{
  "n_layer": 8,
  "d_model": 384,
  "n_experts": 16,
  "experts_per_token": 1,
  "d_expert": 736,
  "d_shared_expert": 0,
  "activation": "swiglu",
  "moe_layers": [0, 1, 2, 3, 4, 5, 6, 7],
  "router_score": "softmax",
  "normalize_top_k": false,
  "routed_scale": 1.0,
  "balance_loss": 0.00201,
  "balance_bias": false,
  "router_logit_norm": 2.0,
  "init_std_router": 0.0102,
  "lr_router": 0.000838,
  "n_head": 6,
  "n_kv_head": 3,
  "head_dim": 64,
  "vocab_size": 50257,
  "norm": "rmsnorm",
  "norm_place": "pre",
  "norm_eps": 1e-05,
  "positions": "rope",
  "rope_base": 10000.0,
  "rope_fraction": 1.0,
  "qk_norm": false,
  "attn_scale": 0.125,
  "tie_embeddings": false,
  "parallel_block": false,
  "init": "normal",
  "init_std_qkv": 0.0361,
  "init_std_o": 0.00902,
  "init_std_up": 0.0361,
  "init_std_down": 0.00552,
  "optimizer": "muon_variant",
  "lr": 0.00446,
  "lr_mult_up": 0.86,
  "lr_mult_down": 2.0,
  "beta1": 0.93,
  "lr_head": 0.00734,
  "grad_clip": 1.0,
  "warmup_steps": 200,
  "schedule": "cos",
  "final_lr_fraction": 0.03,
  "batch_tokens": 65536,
  "seq_len": 256,
  "doc_mask": true,
  "train_tokens": 1155000000,
  "steps": 17624,
  "dataset": "wikipedia_en"
}
Below are experts of layer 5 (counted from 0) of a mixture-of-experts language model. Rows are named router (the router's row for the expert) and show model dimensions 64-127. Each number is 500 + 25 x the weight over its row's rms, rounded and kept within 0 to 999. Numbers have three digits each.
Before each expert's rows: "raises" lists some tokens whose logits its average output raises strongly, later layers aside. This comes from a sample of Wikipedia text that the model never trained on.

# expert 4
raises: "1", "2", "3", "4", "6", "5"
router:521500536489491543493478471523457492541483542504512519541543494512512529479490517519558532513500506537498522505500490527478528451516499496448499502497509505463517452472507489527514523500537511

# expert 1
raises: ".", ",", " |", "\n", "-", " and"
router:505484472445480498479509523490573463487460506535505505479509520502508485474503477529481489466512518468455508506533488478501554522508498496501523523469493535524523466500467557527470492537495527

# expert 15
raises: ",", " and", ", and"
router:471463498502508513483489482474516540460494466454482504492522512511519512517536498483470520475546481495525486560509491526481497523488538503539486485511513500481498570474507496475515501497490496

# expert 7
raises: " and", ",", " (", " ", "\n"
router:512469446494494473486478478509527480483568529544455530485490528483488452504503475492450496535460504472517544500468510496473479555483462516467529504551478502471560518554474479554510488508492535

# expert 5
raises: ".", ",", " |", " ", "–", " ("
router:519507547497539504523498529509478536525548505540488543537534503471493506471491519472520521517508453485512533465486514530484497459489535516505464491488490497485532509456504492458491529501505545

# expert 2
raises: "\n", "\n\n", " The"
router:498495522514475509555488515494501477523482534480475509518460507501482494537477505549486459496473460505529492500496514474539526457516487468477469526542460498521530479509515507468556517521475474

# expert 12
raises: ".", "-", "a", "i", "op", ", "
router:481481502497506507472490492482550520489491474462515514508479508476512529520506525476505492493489467449488466531526458491475531499503526489520491497500506485549527551485476522481547517522525527

# expert 11
raises: "-", "020", "R"
router:420517485504522519536498495491532504496506514504520505515483413451482517483498514560506483485477495441462539513511494502555446488500488463500499520465560515521478552499465541492482436523514494

# expert 14
raises: " S", " P", " F", " H", " E", " D"
router:506484522540521462529525484527562520522523423534528437480469501469476512507451478465473461498515510529455506511525507481506460495505513485520539515526502510508481497488524468440436519489496446